{"num_hidden_layers": 12, "hidden_size": 192, "n_experts": 128, "experts_per_token": 4, "d_expert": 64, "d_shared_expert": 128, "hidden_act": "tanh_gelu", "moe_layers": [0, 1, 2, 3, 4, 5, 6, 7, 8, 9, 10, 11], "router_score": "softmax", "normalize_top_k": true, "routed_scale": 1.0, "balance_loss": 0.00384, "balance_bias": false, "router_cosine_scale": 20.0, "init_std_router": 0.0107, "lr_router": 0.00066, "vocab_size": 16384, "norm": "layernorm", "norm_eps": 1e-05, "tie_word_embeddings": false, "optimizer": "soap_variant", "learning_rate": 0.00466, "beta1": 0.95, "beta2": 0.95, "batch_tokens": 65536, "max_seq_len": 1024, "train_tokens": 263800000, "max_steps": 4026, "dataset": "wikipedia_en"}
Below are experts of layer 4 (counted from 0) of a mixture-of-experts language model. Rows are named router (the router's row for the expert), up (a neuron's input weights, with its number), down (a neuron's output weights, with its number) and show model dimensions 48-95. Each number is 50 + 15 x the weight over its row's rms, rounded and kept within 0 to 99.
After each expert's rows: a language model's description of what the expert responds to. This comes from a sample of Wikipedia text that the model never trained on.

# expert 35
router:79 66 65 61 35 47 56 45 62 35 25 65 44 53 55 45 00 56 57 45 25 69 57 34 62 33 66 41 46 30 56 54 34 53 51 44 49 39 34 51 56 54 56 65 46 53 59 70
up1:69 73 40 42 40 41 47 54 36 44 56 43 52 63 59 65 45 65 52 53 50 41 34 63 37 48 49 63 64 57 59 61 33 55 38 75 57 52 49 57 00 48 65 46 41 58 46 35
down1:64 75 73 49 49 69 48 35 37 64 32 62 39 99 83 68 59 45 27 47 76 41 69 54 48 56 69 54 48 40 49 44 61 36 43 60 58 58 28 20 57 52 48 42 28 36 67 60
up2:56 37 36 63 36 45 32 67 68 39 70 57 71 37 66 68 41 48 40 61 57 26 66 42 63 54 58 42 70 42 57 39 19 64 43 37 38 50 71 43 35 45 47 36 73 64 55 23
down2:58 61 44 34 54 26 29 61 15 70 49 43 40 38 27 53 22 31 57 41 44 49 57 53 61 45 36 59 72 32 44 56 52 62 35 69 62 71 38 60 25 72 54 69 57 70 44 47
up3:71 53 37 71 30 29 75 66 85 67 63 53 37 69 41 37 31 49 40 60 41 50 29 22 64 59 79 43 59 53 75 66 49 54 24 60 37 19 34 46 47 64 54 48 65 67 52 60
down3:38 37 50 18 07 41 44 36 58 69 44 54 46 38 61 35 55 70 65 35 61 78 54 76 41 69 25 56 62 30 30 62 65 54 78 26 38 65 47 48 60 35 60 30 54 54 51 77
up4:49 40 51 47 39 52 50 41 64 54 33 48 72 54 67 55 40 53 39 43 53 34 48 65 71 70 19 51 71 42 60 43 40 60 76 65 23 63 73 52 42 33 68 38 44 22 49 48
down4:52 29 30 61 65 45 62 64 49 30 63 50 48 46 42 36 57 43 71 67 29 46 54 80 52 38 44 24 34 31 46 55 39 60 27 57 54 45 70 72 66 38 55 88 24 57 30 48
up5:59 47 29 46 57 37 34 64 55 73 35 25 53 42 39 86 31 59 38 19 54 48 79 64 51 59 69 51 64 50 72 46 35 49 46 84 52 63 56 50 69 81 26 60 54 70 23 63
down5:34 51 58 43 22 76 51 39 65 61 65 53 37 44 80 63 29 43 72 46 55 54 44 26 52 24 60 61 42 66 30 34 51 71 44 35 72 53 30 75 13 74 33 61 21 30 63 44
up6:71 77 16 68 84 49 55 57 42 52 27 48 58 63 59 36 50 45 71 83 46 62 64 54 46 67 44 56 68 53 35 40 70 18 41 42 33 63 47 83 56 42 55 60 54 39 45 56
down6:28 61 31 77 44 37 61 38 43 24 55 40 51 60 67 58 50 51 37 35 78 70 36 48 37 62 65 45 47 60 53 73 25 64 43 64 55 43 59 48 41 34 48 33 37 60 50 64
up7:58 62 64 71 14 39 62 46 41 55 39 26 44 60 58 67 55 52 67 55 52 35 35 51 31 97 78 60 15 34 65 57 52 61 66 40 31 39 39 44 53 72 10 74 49 62 44 49
down7:42 56 42 53 40 58 81 78 46 59 44 74 49 49 76 61 55 41 43 78 31 57 22 37 36 34 16 60 43 71 33 51 35 45 77 61 51 39 43 50 44 41 47 48 65 38 41 60
up8:29 47 56 64 20 37 48 53 65 47 58 58 39 25 70 52 40 65 55 24 40 23 20 31 65 39 40 61 30 54 70 68 65 52 65 73 68 51 35 38 63 55 40 24 30 48 41 38
down8:52 45 47 54 65 60 53 56 48 44 57 31 76 55 50 54 51 63 31 23 49 26 49 67 63 64 23 12 49 63 64 84 69 29 41 46 55 36 71 52 50 37 60 73 32 55 15 67
up9:76 60 60 30 80 80 11 38 43 19 69 53 33 41 40 76 51 41 67 65 47 24 48 41 53 77 47 48 29 53 60 47 38 57 53 47 32 48 47 53 95 36 66 42 67 62 49 48
down9:58 52 64 38 59 60 61 65 37 35 23 60 69 60 42 51 59 37 41 62 51 41 37 35 45 50 32 77 49 57 41 87 21 60 59 54 42 34 52 54 60 72 40 66 45 39 26 33
up10:16 48 50 52 56 15 59 56 56 45 51 51 43 85 49 40 58 57 39 39 68 40 28 54 46 68 45 54 55 40 32 54 45 35 28 65 14 47 63 50 77 73 64 52 62 38 66 23
down10:26 37 39 56 37 49 38 49 38 59 52 33 67 58 33 46 62 62 76 72 42 75 44 88 42 45 38 35 73 68 43 23 56 40 40 63 35 35 46 53 45 64 64 44 65 39 34 23
Description: Pipe separators inside table rows, especially header cells like Player | GP | GS, plus semicolons and heading equals signs.

# expert 38
router:43 70 65 59 42 52 46 46 40 48 45 20 51 45 51 34 30 39 46 44 80 23 30 47 65 42 80 35 54 57 75 53 34 72 39 45 60 56 59 47 55 42 52 77 41 59 17 34
up1:40 46 76 58 45 51 57 51 55 39 77 50 58 59 51 49 33 70 29 60 61 33 35 55 55 68 27 64 53 21 45 34 81 74 63 34 49 69 51 57 27 59 69 53 50 17 44 34
down1:50 44 78 45 65 67 49 55 56 59 90 48 73 60 61 38 35 49 39 55 54 40 13 35 40 51 63 41 58 54 44 82 57 53 44 13 79 58 62 61 26 57 44 56 67 43 28 29
up2:46 56 54 45 41 59 33 56 64 31 48 38 63 51 36 92 48 44 45 70 49 29 60 48 38 52 36 51 55 54 52 45 47 22 42 57 56 63 64 72 42 45 42 50 80 59 45 66
down2:40 54 79 25 24 50 49 55 37 26 25 39 69 42 21 49 61 50 36 64 58 51 36 54 40 46 36 02 65 60 58 58 49 31 41 61 42 57 28 44 58 67 45 85 28 73 23 59
up3:47 45 77 71 35 43 50 39 91 57 29 75 36 36 71 65 31 64 56 39 37 63 07 45 59 69 53 56 47 75 50 50 50 54 69 64 16 45 36 62 47 40 38 44 32 58 62 43
down3:55 40 73 72 36 65 51 34 57 38 48 58 31 43 32 52 56 33 50 74 30 53 72 06 43 40 39 49 38 30 44 61 56 50 43 39 37 61 47 36 33 39 83 57 72 44 40 53
up4:72 59 46 32 51 64 42 63 30 14 39 49 67 61 30 85 74 62 39 57 34 13 62 63 37 45 12 56 33 47 29 54 43 23 64 77 63 37 76 48 44 45 52 39 55 63 27 38
down4:56 41 58 69 29 53 27 44 35 41 57 49 54 50 63 42 60 58 44 41 31 78 40 37 59 50 34 40 24 63 29 75 41 70 27 42 48 56 50 46 48 63 72 76 24 51 18 53
up5:29 67 48 48 64 38 58 87 39 68 62 44 25 08 54 55 22 50 55 58 50 35 37 35 54 41 71 49 39 49 25 36 80 40 39 34 52 68 50 70 55 54 51 51 61 46 66 44
down5:51 32 36 59 39 61 06 58 19 57 63 61 32 22 29 65 60 57 62 41 67 44 48 70 44 52 22 43 60 35 44 28 49 55 55 41 45 71 50 55 43 51 62 72 23 52 53 23
up6:88 48 44 56 44 50 55 45 41 30 57 34 73 48 62 21 30 37 64 62 49 48 47 50 61 58 51 61 61 66 38 66 56 25 60 67 41 74 63 63 29 54 60 37 33 26 32 70
down6:32 47 12 49 13 32 59 22 61 43 53 67 59 61 63 78 69 57 30 20 29 12 32 47 67 65 65 51 51 61 48 51 42 63 46 61 64 42 21 41 26 46 33 34 50 35 67 64
up7:26 37 52 65 76 34 47 40 59 72 46 28 32 37 32 35 64 56 66 43 73 60 45 47 22 51 54 95 37 37 45 77 53 39 48 18 17 99 28 53 25 42 64 38 51 76 43 48
down7:68 35 23 73 56 58 34 32 42 27 44 40 48 22 12 63 39 76 38 75 53 23 33 41 56 41 39 36 36 84 44 67 59 69 13 28 47 51 57 77 76 66 55 64 65 55 27 42
up8:34 43 65 33 55 75 12 36 64 61 31 56 56 40 59 57 58 45 78 46 29 81 72 59 59 58 65 56 34 45 40 68 38 45 43 63 24 51 77 61 61 74 58 45 56 47 49 43
down8:58 48 62 58 50 49 50 31 12 61 52 49 29 53 80 59 70 56 36 35 65 73 50 70 66 55 44 49 44 48 33 64 58 48 49 86 44 78 47 16 30 86 72 45 52 52 66 66
up9:66 68 40 19 57 49 51 75 13 42 32 36 64 45 27 78 38 47 49 79 40 56 76 42 38 65 65 50 75 27 34 31 52 48 50 76 58 59 64 54 70 40 33 45 40 57 54 45
down9:42 41 38 58 55 41 59 36 51 46 55 53 67 39 57 64 22 68 44 78 47 62 44 57 42 52 52 39 51 36 39 62 46 70 63 27 49 38 44 25 54 40 65 34 87 45 63 33
up10:25 69 45 42 68 24 53 33 78 42 57 32 69 39 41 42 52 63 28 50 69 53 37 19 67 59 56 49 70 43 49 63 39 46 57 57 41 63 87 43 79 62 67 41 59 54 42 43
down10:63 87 42 66 31 42 46 59 35 73 45 42 85 59 33 47 80 66 35 61 70 33 45 57 34 77 51 35 47 57 64 34 48 49 35 71 68 71 59 37 49 61 66 75 44 37 39 36
Description: Color words and names in sports, demographic and table contexts, such as White Sox, blue and black, Green, Height, Ricky.

# expert 63
router:41 43 34 58 58 52 47 63 43 61 68 12 67 66 67 57 36 23 33 47 34 48 43 55 52 32 57 42 56 32 56 55 75 39 54 66 39 39 26 49 49 54 51 11 57 57 49 51
up20:49 59 14 42 22 55 51 32 55 47 67 55 47 31 58 71 63 54 34 48 55 77 76 25 35 50 23 76 60 33 39 74 49 54 34 47 60 50 51 52 51 50 38 77 59 36 53 58
down20:53 68 20 33 35 65 61 32 62 81 55 67 36 46 61 66 68 46 65 65 43 47 51 70 72 54 47 72 60 67 47 63 94 44 12 41 59 59 45 38 57 76 32 46 40 35 38 36
up21:34 46 42 14 75 50 48 73 45 48 45 88 72 30 32 51 50 58 58 40 78 42 52 17 78 53 49 92 59 29 56 51 62 52 54 47 38 35 36 54 48 48 52 28 72 31 56 52
down21:24 55 37 54 58 45 68 62 34 64 30 42 60 59 64 37 41 58 51 44 63 58 44 93 63 76 70 44 70 52 70 62 74 76 44 79 48 64 56 75 46 46 45 29 42 46 48 59
up22:39 42 54 30 33 82 23 56 76 52 61 72 78 68 38 75 52 45 38 55 57 64 28 60 65 56 49 24 62 32 64 61 52 56 31 65 38 55 66 31 72 57 50 28 26 53 66 39
down22:48 57 42 39 63 59 34 66 73 40 43 60 56 52 54 65 45 64 84 50 48 31 43 57 52 44 40 56 48 79 36 45 24 42 87 33 53 57 46 72 59 58 44 51 23 47 47 58
up23:43 43 31 32 40 56 52 56 48 31 71 49 50 76 52 41 43 66 34 46 53 59 76 35 51 79 57 72 61 41 30 48 71 58 63 49 35 29 61 84 87 39 49 45 64 84 30 48
down23:49 29 60 60 12 57 37 32 54 35 52 51 52 57 34 70 78 49 30 59 44 51 72 61 25 69 65 60 56 40 57 62 48 40 54 27 70 41 46 76 62 31 37 77 58 58 54 26
up24:63 28 38 34 41 54 56 47 49 58 50 53 56 47 54 49 76 36 37 60 32 38 50 31 21 53 40 53 58 39 52 62 51 34 59 53 48 71 25 37 35 42 48 54 56 54 82 39
down24:48 53 30 46 41 52 43 49 45 49 75 45 41 56 58 55 50 39 42 32 17 63 33 58 25 75 66 40 17 53 54 68 63 27 49 70 60 17 67 31 42 57 59 59 43 43 51 44
up25:53 32 32 30 53 56 57 49 63 40 64 65 51 48 56 66 63 71 44 68 31 50 47 37 65 54 21 62 52 37 29 47 60 49 48 43 56 40 52 64 71 78 35 56 44 59 70 35
down25:35 73 67 61 56 63 35 56 68 53 42 17 70 34 42 53 45 41 61 59 43 28 70 50 36 68 46 56 39 70 84 66 52 57 37 43 41 52 22 52 27 49 56 62 46 65 72 69
up26:84 52 61 50 47 33 49 64 19 56 59 41 70 76 49 49 22 64 21 64 31 22 54 59 26 40 40 56 50 46 79 29 51 69 61 37 65 36 52 74 63 53 70 59 57 60 53 41
down26:44 64 46 50 57 43 44 45 46 56 71 67 60 73 52 30 52 41 24 52 75 38 49 38 70 39 70 36 42 52 32 42 67 60 62 57 27 28 91 62 61 48 43 58 63 51 33 85
up27:44 30 51 33 57 55 64 33 28 60 47 53 45 45 63 48 68 59 48 61 15 77 56 35 61 32 63 50 36 51 60 61 42 45 29 41 53 16 53 83 71 79 38 58 70 67 57 59
down27:57 48 59 34 73 64 33 44 34 47 32 43 53 56 32 65 48 42 44 47 44 49 32 32 25 26 33 70 77 03 54 33 34 61 43 55 43 40 45 63 35 59 31 38 52 46 44 51
up28:49 68 45 68 85 65 43 65 54 36 39 33 43 26 40 38 51 60 65 45 51 60 42 16 35 82 52 44 48 42 38 41 56 53 43 46 54 47 30 68 78 63 48 51 26 35 42 42
down28:54 63 63 26 38 66 26 61 33 22 63 57 53 42 51 66 52 28 44 59 63 38 29 74 60 56 54 77 38 48 47 47 50 31 36 52 36 26 48 51 25 56 52 58 36 53 87 48
up29:64 27 38 52 47 29 53 37 67 25 61 33 41 41 53 36 29 24 54 78 51 30 46 38 75 41 30 63 46 95 58 51 35 63 60 49 47 49 77 62 31 44 92 50 74 46 43 34
down29:46 70 21 48 50 39 74 43 67 52 43 79 58 39 63 44 42 60 63 63 54 75 24 59 40 73 42 33 57 28 42 22 34 53 46 84 45 73 47 41 72 32 71 68 50 43 45 57
Description: Common verbs and particles in narrative, such as saw, led, see, back, off, up, against, and New before York.

# expert 20
router:40 54 48 50 35 54 51 47 73 36 35 38 47 73 50 25 65 43 45 74 58 77 40 57 09 44 58 42 67 52 64 44 48 49 50 56 44 52 54 64 49 55 36 23 57 63 40 48
up6:62 74 44 85 69 37 52 43 24 42 60 66 49 43 66 46 36 22 56 73 45 68 58 55 71 88 43 38 54 58 51 52 61 42 31 37 37 65 70 56 19 71 53 46 58 36 24 40
down6:37 55 40 57 36 26 66 41 36 55 44 44 45 33 25 26 43 49 41 60 49 34 27 45 36 56 26 31 57 52 67 42 68 58 55 54 39 55 49 54 42 43 59 38 46 56 53 19
up7:43 41 44 54 45 31 53 47 36 40 26 33 83 32 43 51 55 36 40 49 64 73 64 34 37 46 57 73 40 47 23 81 64 41 51 28 55 38 40 58 63 32 31 56 41 52 42 68
down7:48 42 44 82 62 25 44 54 41 27 46 38 60 49 46 52 49 60 27 61 70 78 59 56 61 48 88 49 72 60 51 32 59 42 35 43 28 45 33 62 47 47 33 50 49 85 57 43
up8:42 50 54 68 54 63 58 48 34 71 62 74 48 45 47 63 68 88 66 42 45 67 50 57 50 49 49 65 53 25 28 59 63 23 50 31 24 41 80 44 34 55 57 53 46 31 27 51
down8:59 52 62 53 45 66 52 48 44 74 55 42 38 34 35 57 65 65 64 33 50 51 52 72 69 76 60 61 32 35 40 68 46 27 37 40 36 71 28 13 42 54 69 30 76 53 61 47
up9:61 54 51 18 54 61 35 69 40 29 39 68 43 24 37 72 55 57 46 80 54 55 62 70 30 30 61 56 44 58 54 15 22 59 49 48 36 61 59 56 60 39 39 45 43 54 43 49
down9:47 42 61 40 47 70 61 61 91 61 58 53 57 66 46 40 58 67 53 47 53 41 53 41 65 70 28 47 21 59 34 80 40 38 49 47 57 57 69 22 45 69 49 33 31 51 38 51
up10:69 62 66 53 32 51 54 35 52 46 67 12 29 44 49 47 77 47 23 53 37 50 38 29 65 35 49 47 61 51 41 42 43 70 36 38 47 68 43 27 58 51 57 58 57 38 26 46
down10:23 50 47 54 49 47 47 54 46 39 44 56 77 77 55 24 43 63 59 67 58 31 14 69 64 37 64 59 65 56 67 54 56 32 46 72 50 54 38 45 29 43 30 73 51 49 48 47
up11:64 47 56 38 40 47 29 66 49 73 72 21 57 46 64 49 41 61 62 54 45 94 42 32 55 56 54 42 71 45 26 56 39 61 63 85 31 51 45 60 62 35 61 48 72 57 16 41
down11:43 46 43 76 61 40 68 48 59 60 61 65 49 35 49 40 51 38 56 63 65 29 62 53 54 54 47 65 11 62 59 38 55 72 30 67 41 57 56 41 65 43 72 65 54 33 45 87
up12:43 26 47 72 42 33 25 28 36 41 49 63 67 65 38 54 32 67 33 76 55 47 48 30 60 69 52 36 39 29 59 56 42 42 63 62 17 71 77 30 36 33 56 61 66 46 73 55
down12:60 34 51 61 66 64 76 40 18 59 28 45 38 56 60 42 56 54 51 86 41 62 59 54 62 36 63 28 26 27 84 48 56 65 71 20 44 37 63 53 28 62 51 51 61 63 40 64
up13:42 42 58 43 42 52 42 48 74 63 40 38 54 45 57 46 58 51 26 55 28 58 59 37 12 41 44 42 27 27 55 55 51 75 63 74 47 29 33 28 73 92 67 48 51 38 55 26
down13:70 56 47 56 33 57 38 66 49 54 64 57 66 42 49 38 58 52 67 10 65 29 59 49 71 58 42 70 41 60 44 54 52 32 51 43 46 57 73 67 20 48 35 40 36 08 38 31
up14:45 29 44 52 44 31 60 43 80 66 53 52 81 71 37 65 21 46 64 70 61 58 54 76 44 56 30 57 59 73 48 50 50 13 32 61 60 80 71 42 55 50 43 00 57 47 45 75
down14:58 49 53 55 33 42 24 43 47 27 56 32 48 45 53 41 52 43 59 40 72 40 26 39 62 42 64 58 68 32 39 71 66 58 41 45 81 25 32 43 22 55 54 59 72 67 49 36
up15:37 50 57 63 24 39 65 59 21 46 45 33 38 57 44 49 76 56 54 53 65 46 70 80 56 36 35 71 48 27 31 49 58 61 23 47 40 49 53 51 27 62 45 35 49 37 20 54
down15:42 24 41 69 68 58 21 36 60 48 41 39 38 55 36 35 38 47 33 44 51 45 37 64 36 37 65 11 74 60 17 20 47 58 47 76 28 49 50 53 66 45 23 74 59 33 59 29
Description: Mostly the preposition on, plus for, about and along, after verbs or nouns like based, depending, essays: based on, Essays on.

# expert 7
router:76 35 42 36 73 67 80 43 43 42 77 60 23 51 49 51 72 39 54 26 25 60 52 58 24 52 43 59 39 42 35 66 48 20 52 49 45 58 46 62 49 33 66 54 47 36 29 55
up6:43 36 47 52 41 50 32 31 54 53 37 39 58 15 52 26 21 58 62 78 58 49 86 72 55 76 55 48 41 56 37 67 67 33 66 67 42 55 65 46 41 55 70 59 65 47 26 21
down6:51 61 43 62 43 50 49 20 80 57 37 54 67 68 53 46 22 83 52 68 39 57 55 41 73 66 50 66 23 49 64 46 68 86 28 85 45 30 43 30 42 46 31 53 67 42 24 35
up7:55 53 67 56 86 48 57 50 55 34 38 71 72 40 43 28 62 37 68 41 59 52 50 64 55 57 77 69 54 47 41 70 59 60 31 49 43 45 45 92 43 53 43 38 66 63 50 46
down7:33 55 48 45 40 57 66 40 27 32 60 38 55 68 38 58 62 39 36 57 51 47 75 52 63 49 50 57 39 45 53 47 49 61 42 68 75 39 33 35 39 50 55 60 52 42 64 54
up8:72 40 55 63 48 51 48 56 56 53 59 57 66 61 42 39 58 61 41 22 38 30 40 40 48 67 51 52 24 39 42 59 27 38 50 67 24 37 34 44 42 46 47 53 53 54 52 75
down8:86 16 54 44 50 38 59 44 60 40 54 50 40 47 56 45 46 64 33 51 58 22 84 44 54 64 33 52 40 53 63 61 55 65 37 80 22 42 76 49 50 32 38 38 70 61 43 67
up9:67 57 56 56 82 62 56 56 61 55 53 54 49 72 33 56 52 46 47 60 65 28 50 57 59 48 46 71 59 54 28 62 54 60 52 47 46 54 58 40 67 35 56 42 53 31 77 69
down9:62 48 62 66 43 71 78 47 65 75 55 47 50 60 62 37 57 72 49 42 44 56 33 57 58 52 33 61 31 51 55 99 55 59 16 42 35 66 69 42 13 53 76 40 62 53 40 54
up10:42 38 45 53 61 25 90 46 62 28 51 73 32 35 39 43 31 56 36 18 41 48 33 24 40 46 57 52 49 62 53 70 61 79 61 31 35 42 57 53 53 54 50 44 50 32 49 57
down10:46 43 67 51 46 67 22 47 39 64 50 71 46 50 38 43 51 42 60 67 47 59 52 89 62 38 42 35 59 50 63 17 36 58 46 60 67 68 69 57 29 27 46 63 33 70 58 43
up11:46 44 47 44 50 37 46 18 32 59 58 58 49 54 46 24 55 53 17 72 44 66 46 52 58 46 62 40 75 69 59 58 48 61 40 85 33 50 28 38 79 26 57 67 39 41 57 43
down11:40 45 26 51 67 16 29 32 58 60 29 42 63 50 50 45 07 67 34 63 66 60 56 57 60 49 60 41 47 58 59 28 57 54 52 71 17 66 40 41 40 53 27 65 12 34 68 50
up12:57 58 47 38 40 52 39 42 27 35 49 54 43 45 32 51 37 39 46 65 67 54 49 58 94 57 37 03 36 28 75 54 67 29 61 41 11 47 51 41 33 26 71 59 22 56 59 32
down12:49 47 74 70 75 50 53 45 55 57 50 60 47 20 48 36 54 52 36 56 60 57 50 52 34 55 46 31 75 52 68 43 75 59 86 52 43 50 48 46 31 45 46 46 56 46 51 49
up13:46 36 62 45 54 39 51 25 56 50 70 80 69 66 31 62 29 20 53 66 59 33 39 60 49 67 47 45 61 37 59 81 22 68 31 74 67 52 29 74 74 31 45 19 51 39 55 37
down13:48 68 59 62 38 68 62 73 92 51 50 48 19 31 69 17 15 93 53 53 55 36 59 53 50 77 40 59 55 61 50 38 47 57 37 51 38 72 69 48 35 55 46 52 60 60 37 49
up14:35 54 48 36 66 48 27 45 63 68 48 42 77 83 29 29 36 15 38 60 54 61 41 39 10 24 40 39 39 53 60 24 31 50 48 60 63 54 69 71 25 40 49 43 47 46 61 70
down14:68 46 73 45 55 26 58 54 59 61 35 41 72 25 71 22 55 51 56 60 51 37 30 26 71 56 59 51 47 21 49 38 68 56 93 36 74 31 31 48 32 43 46 33 49 58 44 60
up15:41 52 46 40 58 34 43 75 18 59 50 77 46 61 43 65 34 38 50 27 62 45 52 44 44 59 59 18 53 42 76 68 59 42 58 43 40 74 69 59 69 39 62 53 41 62 30 32
down15:73 31 53 41 41 62 59 44 39 35 45 43 42 33 32 58 81 45 44 10 52 27 57 32 26 46 48 48 31 68 73 65 64 70 80 49 47 35 38 54 51 21 55 37 41 65 59 59
Description: The preposition in (also at, under, within, near, during), mostly after nouns or located/born, as in district in, school in, took part in.

# expert 50
router:42 23 72 42 55 55 42 48 29 78 62 60 67 11 60 66 27 48 56 36 63 37 61 60 43 37 58 51 51 52 48 53 44 40 48 47 64 69 86 30 81 40 41 27 54 53 21 68
up0:32 46 38 49 45 32 58 47 54 54 29 58 27 33 55 58 31 50 52 58 43 59 26 53 56 15 57 32 52 30 66 64 57 16 51 54 41 74 61 46 54 18 48 54 47 52 59 37
down0:32 33 38 34 65 53 47 65 66 46 54 58 41 49 68 27 56 27 37 39 65 36 57 60 30 56 51 67 39 27 56 41 57 55 66 36 69 75 60 70 55 62 16 59 45 69 72 80
up1:54 88 67 60 62 60 51 41 53 55 48 53 52 54 81 54 37 72 39 40 69 40 32 53 07 77 63 88 40 55 35 57 51 56 68 25 77 66 54 68 50 38 45 69 38 58 35 53
down1:31 29 33 38 38 56 44 48 34 40 30 52 65 68 59 41 65 51 41 45 76 49 45 54 44 53 64 40 43 51 34 46 43 47 29 47 79 67 49 23 63 73 58 36 40 38 66 64
up2:65 60 47 45 36 49 56 34 62 81 43 72 61 57 62 49 68 81 55 77 50 47 62 41 26 77 27 29 50 63 60 53 47 64 51 40 45 60 71 49 48 66 52 49 32 50 42 21
down2:38 71 22 54 52 38 56 65 57 30 32 59 56 85 45 43 21 59 41 56 32 41 55 53 55 47 34 60 53 37 52 45 54 28 74 26 41 56 71 33 35 71 48 74 37 59 38 62
up3:38 42 42 35 40 50 66 53 73 51 44 54 63 36 47 54 33 48 50 34 43 41 38 23 63 26 56 49 54 42 70 55 54 88 68 40 44 50 47 31 29 46 37 62 66 75 68 48
down3:44 55 73 45 27 48 44 63 35 27 57 77 44 29 49 56 74 35 19 42 51 57 37 49 53 29 55 36 75 69 78 52 28 30 58 38 44 89 72 53 67 35 80 56 39 50 82 32
up4:67 46 84 45 59 24 59 53 64 29 60 64 65 67 41 67 69 55 41 65 35 55 56 62 30 51 33 70 60 27 76 41 45 21 59 46 76 36 23 69 33 45 61 61 33 75 45 44
down4:39 78 52 43 66 33 38 34 36 48 69 44 74 47 44 20 49 57 42 53 27 41 63 65 84 65 44 23 56 55 51 32 70 47 64 81 42 30 59 93 39 54 37 65 34 47 56 37
up5:41 57 42 46 53 34 71 75 55 31 52 58 28 38 61 58 13 61 37 11 43 47 46 47 55 60 52 35 52 52 25 50 41 78 76 34 59 71 52 49 13 53 35 37 49 50 51 77
down5:43 40 42 47 57 25 92 37 34 50 55 51 54 42 64 43 54 47 68 45 45 56 46 38 50 54 62 80 53 53 68 53 66 53 41 29 72 68 43 65 64 51 45 64 33 35 53 86
up6:45 59 56 75 58 55 65 59 66 52 68 29 44 26 42 49 49 46 57 80 23 46 67 53 44 71 07 59 50 69 55 29 52 41 39 59 56 67 42 55 52 40 62 33 64 37 65 36
down6:62 45 51 56 40 50 65 65 51 62 83 52 42 39 55 41 30 59 40 50 44 60 55 59 64 87 36 56 04 40 43 39 66 65 23 69 71 58 32 31 39 43 78 72 46 33 34 44
up7:33 33 27 56 52 45 54 52 45 60 55 28 57 37 57 31 44 49 66 33 61 41 42 44 34 43 85 93 35 52 48 62 95 40 47 23 50 69 32 60 58 59 63 14 54 51 25 45
down7:47 47 49 33 42 82 39 52 44 29 42 29 68 49 62 51 49 18 55 64 56 70 59 59 47 44 54 49 44 47 63 40 38 51 45 61 53 50 53 47 58 52 46 91 53 79 42 44
up8:38 36 73 40 78 33 36 30 58 70 46 59 62 32 56 59 44 78 40 32 50 51 44 36 66 53 45 64 47 27 45 68 32 57 67 39 52 77 47 40 73 54 49 74 33 44 31 55
down8:44 67 60 37 45 76 43 92 41 65 35 50 51 61 21 31 62 51 49 54 62 45 46 72 45 33 50 80 51 47 59 65 62 21 47 38 48 61 55 43 31 48 53 56 59 52 02 70
up9:51 53 50 38 48 23 47 71 42 49 95 45 43 51 48 32 68 68 77 55 27 58 56 33 67 38 26 53 59 30 55 45 24 46 77 76 50 49 44 60 62 62 33 38 72 22 43 41
down9:49 32 51 39 73 37 68 43 52 54 50 45 23 74 31 49 41 80 84 40 49 46 45 28 67 40 72 35 40 57 17 63 26 66 45 41 63 52 75 74 65 78 45 46 65 50 36 32
Description: Line-initial list dashes in infoboxes, plus periods, en dashes and digits in numbers, initials and taxonomy or coordinate tables.